Weights of a small mixture-of-experts language model, trained from scratch on English Wikipedia.
Size: width 192, vocabulary 8192, 35M parameters.
Training: 423M tokens, 6452 steps.
Below are experts of layer 9 (counted from 0) of a mixture-of-experts language model. Rows are named up (a neuron's input weights, with its number), down (a neuron's output weights, with its number) and show model dimensions 0-191. Each number is 128 + 32 x the weight over its row's rms, rounded and kept within 0 to 255.
Before each expert's rows: a language model's description of what the expert responds to; "comes after" lists some tokens at least twice as common just before its tokens as in all text. This comes from a sample of Wikipedia text that the model never trained on. Tokens count by the router's weight.

# expert 49
It responds to: Table pipes, colons inside race times and scores, and separators in coordinates and infobox fields, such as "17:32", "26:01", "Crew: 60".
comes after: " |", "0", "3", "4", "5", "6"
up1 [119 187 162 119 137 126 134 131 128 104 118 123 116 126  97  75 131 195 100 172  72 141 133 182 157  64  96 128 183 102 112 133 132 120 100 128  85  62 108 139 122 174  85  81 135 135 139 121 162 153 193 156  87 183 187 113  78 122 103 141  81 171 126 103 110 113 162 118 124 166 126 129  76 100 102  92  83 210 118 119 137 151  86 115 154 166 179 153 145 152 117  96 111  91  72 169 113 126 114 128 139 168 175 107 158  75 153 144 132 168 122 113 131 118 143 133 148 112 108 127 108 161  69 155 112 163 121 117 123  66 129 123  79 111 132 134 194 104  85  98 140 175 112 155 130 110 124 111  98 156 111 127 136 153 128 152  79 124 119 173 149 156  67 128 120 143 155 105  56 118 117 153 133 109  83  68 159 140 110  98 138 154 173 129   5  84 168 150  99 104 159  90]
down1 [109 118 124 150  62 191 144  84 187 152 140 104 173 153 177 118 151 139 101 126 176 133 156 130 107 129 142 148 165 122 144 144  90  82  86 179  84 131 116 157 139 151 138 111 163 116 138 154  99 164 153 112 140 161  90 160 168 122 113 108 133 125 207 170 168 155 148 132  87 122  80 129  59 143 117  61  94 145 130 129 153 161 142 123 147 187 163 107 118 158 138  92 162  84  57 151 125 157 136 132 136  76  76 139 132 188 109 162 121  89 106 128 152 112 151  97 183 131 109 109 128  95 121  98 102 128 126 104 147 170 121 118 183  41 108 117 130 114 117 132  98 141 188 124 100 114 170 135 138  91  89 105 206 121 187  84 143 171 146 119 126 163 103 163 108 201 163  84 124 114 144  93 113 110  61 118 174 177 155 121  71 144 155 186 145  84 155 143 117 139 113 184]

# expert 11
It responds to: Pipe separators and list dashes opening a new row or cell in tables and lists, often before a year or score, such as | 1997, 2-1.
comes after: "\n", " |", ")", "|", "\"", " Town"
up1 [158 131 157 113 161  92 125 101 109 113 113 116 136  96 115  74 148 131  88 164 117 130 181 193 126 120 111  87  89 166  87 139 151 156 195  96 127 174 173 130 107 139 165 136 154 103  41 133 127 137 154 131 168 100 174  96 142 112  96 141 139  84 136 102 141 102 133 105 171 151 114  55 111 138  86 120 136 117 133 117 115 132 133 139 145 155  94 121 168  98 141 128 135 188 145 188 117 163 164  86 134 130  44 135  93 160  92 105 224  96  78 166 129 151  81 175 167  90 120 125 168 105 117 145 139 201 121 113 131 171 125 134 177 138 134 116 133 124  82 161 104 102 158  68 148 158 121 106 121 158 149 101 111 161 160 103 126 120 116 107  95 115 107 120  88  86 139 163 123 210 190 108 103 154 105  91  80 102 100 153 201 179  80 148 154 151 104 173 136  74  91 107]
down1 [104 162 118 127 124 125 117 125 134  88  95 140 124 160 120 120 119 163 111 111 100 197 139 132 103 110  64 128 180 140  82 156  50 107  68 107 120 123 178 156 166 128 140 143  97 150 129 158 122 144 147  30 111  97 146 107  34 143 112 152 100 163  98 194 132 137 137  80  76 145 133 138 160 150  83 128 129 115 105 160  82 123 182 152 146 102 114 173 155 142  88 138 148 174  84 161 141  79  98 128 143  96 125 114 105 203 162 127 149 149 165 144  76 128 175 112  98 104 111 121 160 124  64 126 144 135 147 105 119 189 141  90 102 111 115 177 164 142  67 124  94 116 146 102 125 194 145 145 116 198 126  88 139  91 172 126 107  86 158 108 117 173 116 133  65 166  98 145 153 100 117 153 135 190 112 127 106 161 128  94 157 124 163 114  97 164 179 123 156 117  71 190]

# expert 36
It responds to: Pipes, semicolons, closing parentheses and degree, minute, second marks after numbers in tables, coordinates and founded-date lines, as in 1964; 61 years ago.
comes after: "4", "3", "5", "6", "8", "0"
up1 [142 121 183 148 115 133  98 132 164 149 111 127 107 153 122 133 201 113  82 152  73 119 111 112 107 111 139 129 144 102 148 107 131 143 110 121 103 103  96 127 119  87  80  97 174 108 146 155 131 106 147 142 163 125 170 144 162 131  98 194 143 106 195 170 125 139 185 129 153 140  86 121 167 132 114 165 142 130  64 176 100 106 120 121  78 113 106 136 114 239 119 101 109 148  92 103 138  73  75 125 112 102  37 114  99 129 173 116 123 139 103 123 189 104 152 154  92 129 143 175 142 148 143 135 142 109 100 153 182 117  95 143 105 142  99 104  41 136  90 237 138 101 121 110 135 127 128 141 102 131 198  61 133  87 171  96 126  94 108 132 183 177  80 113 168 130 151 149 112  91  94 125 177 146  79 141 125 103 145  58 130 156 148 144 100 102 161  89 139 105 160 145]
down1 [ 63 128  82 128 113 126 155  93  64 102  87 142  55 102  83 149 138 133 161 109 152  85 141 100 121 117 109 117 140 146 107 117 108 133 130 103 131 164 135 120 137 151 163 106 101 121 110 176 110 128 147 107 190 138 197 177 132 160 147 175 149 123 129 135  96 109 132 116 130 109 154 106 162  88 206 174 133  73 166 182 100 126 132 134  94 117  41 118  91 191 125 151  72 164 125  95 109 158 189 165 166  87 153 116 144 146  91 132 113 112 159 131  95 108 145 145  93  87 133 133 129  85 161 104 131  85 144  81 144 125  86 153  74 113 138  93  75  78  95  49 157 137 171 100  79 162 149 160 116 157  81 110 178 148 110 125 171 149 185  71 113 103 183 135 110 131  83 129 197 132 103  97 138 143 141 109 123 100 132 112 194 175 134 132 124 119  64 176 113 147 124 153]

# expert 5
It responds to: Verbs and suffixes after is/was/were/are, mostly passive participles and adverb endings, such as been, seen, described, dangerously.
comes after: " was", " is", " were", "s", " are", " be"
up0 [ 86  94 114  79  99 137  84 126 133 145  94  84 134 203 119 124 129 155 130 105 125  85  67 130  58 154 102  88 117 128  89 139  77  78 175 174  91 170 155 125 173 155 167  77  90 154 138 118 149 117 148 120 159 122 128 107 133 121 101 106 143 123 113 133 151 107 121 148 138 134 118 159  55  59 153  92  86 123 168  78 104 101 126 136 145 152  92 125 138 102 171 134 141 140  75 157 130 120 121 161  75 139 138 240  96 152 111 154 199 144 131 145 180 123 183 102 157 110 124 124 164 139 148 130 108 104 169 151 122 139 165 133  76 167 120 155 100 130 126 118  71 170 190 100 130 115 161  96 143 125 121  92  93 111 127  73  91  90 127 110 159 137 120  98 146  92 114  82 141 130 123 117  87  62 139  86  92 164 131 111 171 110  86  58  67 104 105 108 159  92  55 103]
down0 [121 167 104  77 119 115 110 181 161 146 110 147  97  98  89 141 130 113 102 139 185 108 170 119  91 172 117 120 158 159 114  87 185 152 178 152  82 148  74 116 148 118 182 159 143 149 123 160 121 153  93 117  97 114 136 152 175 191 158 172 134 103 112 110  57 126 158 122 133 178 174  89 124 116 103 112 162 163 133 149 133  80 112 136  67 109 109 133 121 158 166 108 127 140 108 201 122 120 153 124 117 113 128 175 117  97 176 112 163  72 103 140 120  88 168 110 105 166 112  97  91 202 149 115 104 130  88 196 207  65  84  90 140 123 159 122 122 157 158 158 151 111 180 101 112 136  83 128 183 139 109 117 115 176 104 150  81 112 104 107 146  97 113 103  93 139  99 115  91 121  96  72 127 141 155 202 177  87 107 165 153 111  87 112 141 122 198  83  81 116 164  90]

# expert 12
It responds to: Verb word-pieces and auxiliaries in narrative prose after a subject, such as com(forts), ar(gue), s(ays), would, could, did, has.
comes after: " ", " to", " he", " and", " who", " was"
up1 [170  88 131 198 117  79 108  92 128 120 117 116 104 143 153 120 145 116 115 122  60 131 153 145  88 118 129 121 122 159 170 117 124 139 146 135  82 129 124 134 121 137 169 206  92 152 108 171  98 159 126 127 157 186 133 122  79 118 115 192 149  89 176 129  99 188 164  93 160  86 105 191 167 105 167  91  73  81  88 117 120 157 163  97 160  97 135 167  86 121  97 142 117 154 202  84 143  70 121 120 145  97 122 140 109 158 173 109 154 107 135  74 132 175 107 141 127 188 118 135 128 130 128 203 136 175 126 148 144  74 146 176 116 162 169 133 145 190 167 147 136 150 157 135 155 108 115 200 174 121  85 134 144 154 116 120 151  91 161  93 165 107 139 155 149  39 118 140  53 112 117 123 130  92 161  97  94 115  84 129 120 118 117  98 128 119  69  79 170 124  74 116]
down1 [155 148 131 163 154  81  98 119  48 123  65 137 109 122 153 126 129 118 114  97 138 183 132 101 109 134  72 136 123  94  93 118 110 106 164  94 140 185 112  83 128 142 159 131  83  72 103 136  91  61 125 152 129 154 169 147  81 124 139 166  75  78 157 148 136 149 121 108  69 136 166 151 114 170 117 134 140 127 167 156 121 196 143  90  43 114  65 137 136 153 131 178 129 105 138 142  98 217 137 144 115 137  86 135 131 126 116 133 100  96 121 111 113 161  97 101 101 169 150 137 132 126 153  98 101 121 168 160 130 126 102 161 117  69 167 158  79 123 135 110  93 181  80  98  98  80 111 147 132 128  97  69 176  88 125 102 103 183 140 115  93 171  94 142  91 123 108  52 128 171  64 109 195  78 121 132 102 103 150 150 162 130 131 114 188 122 117 121 178 196 134 122]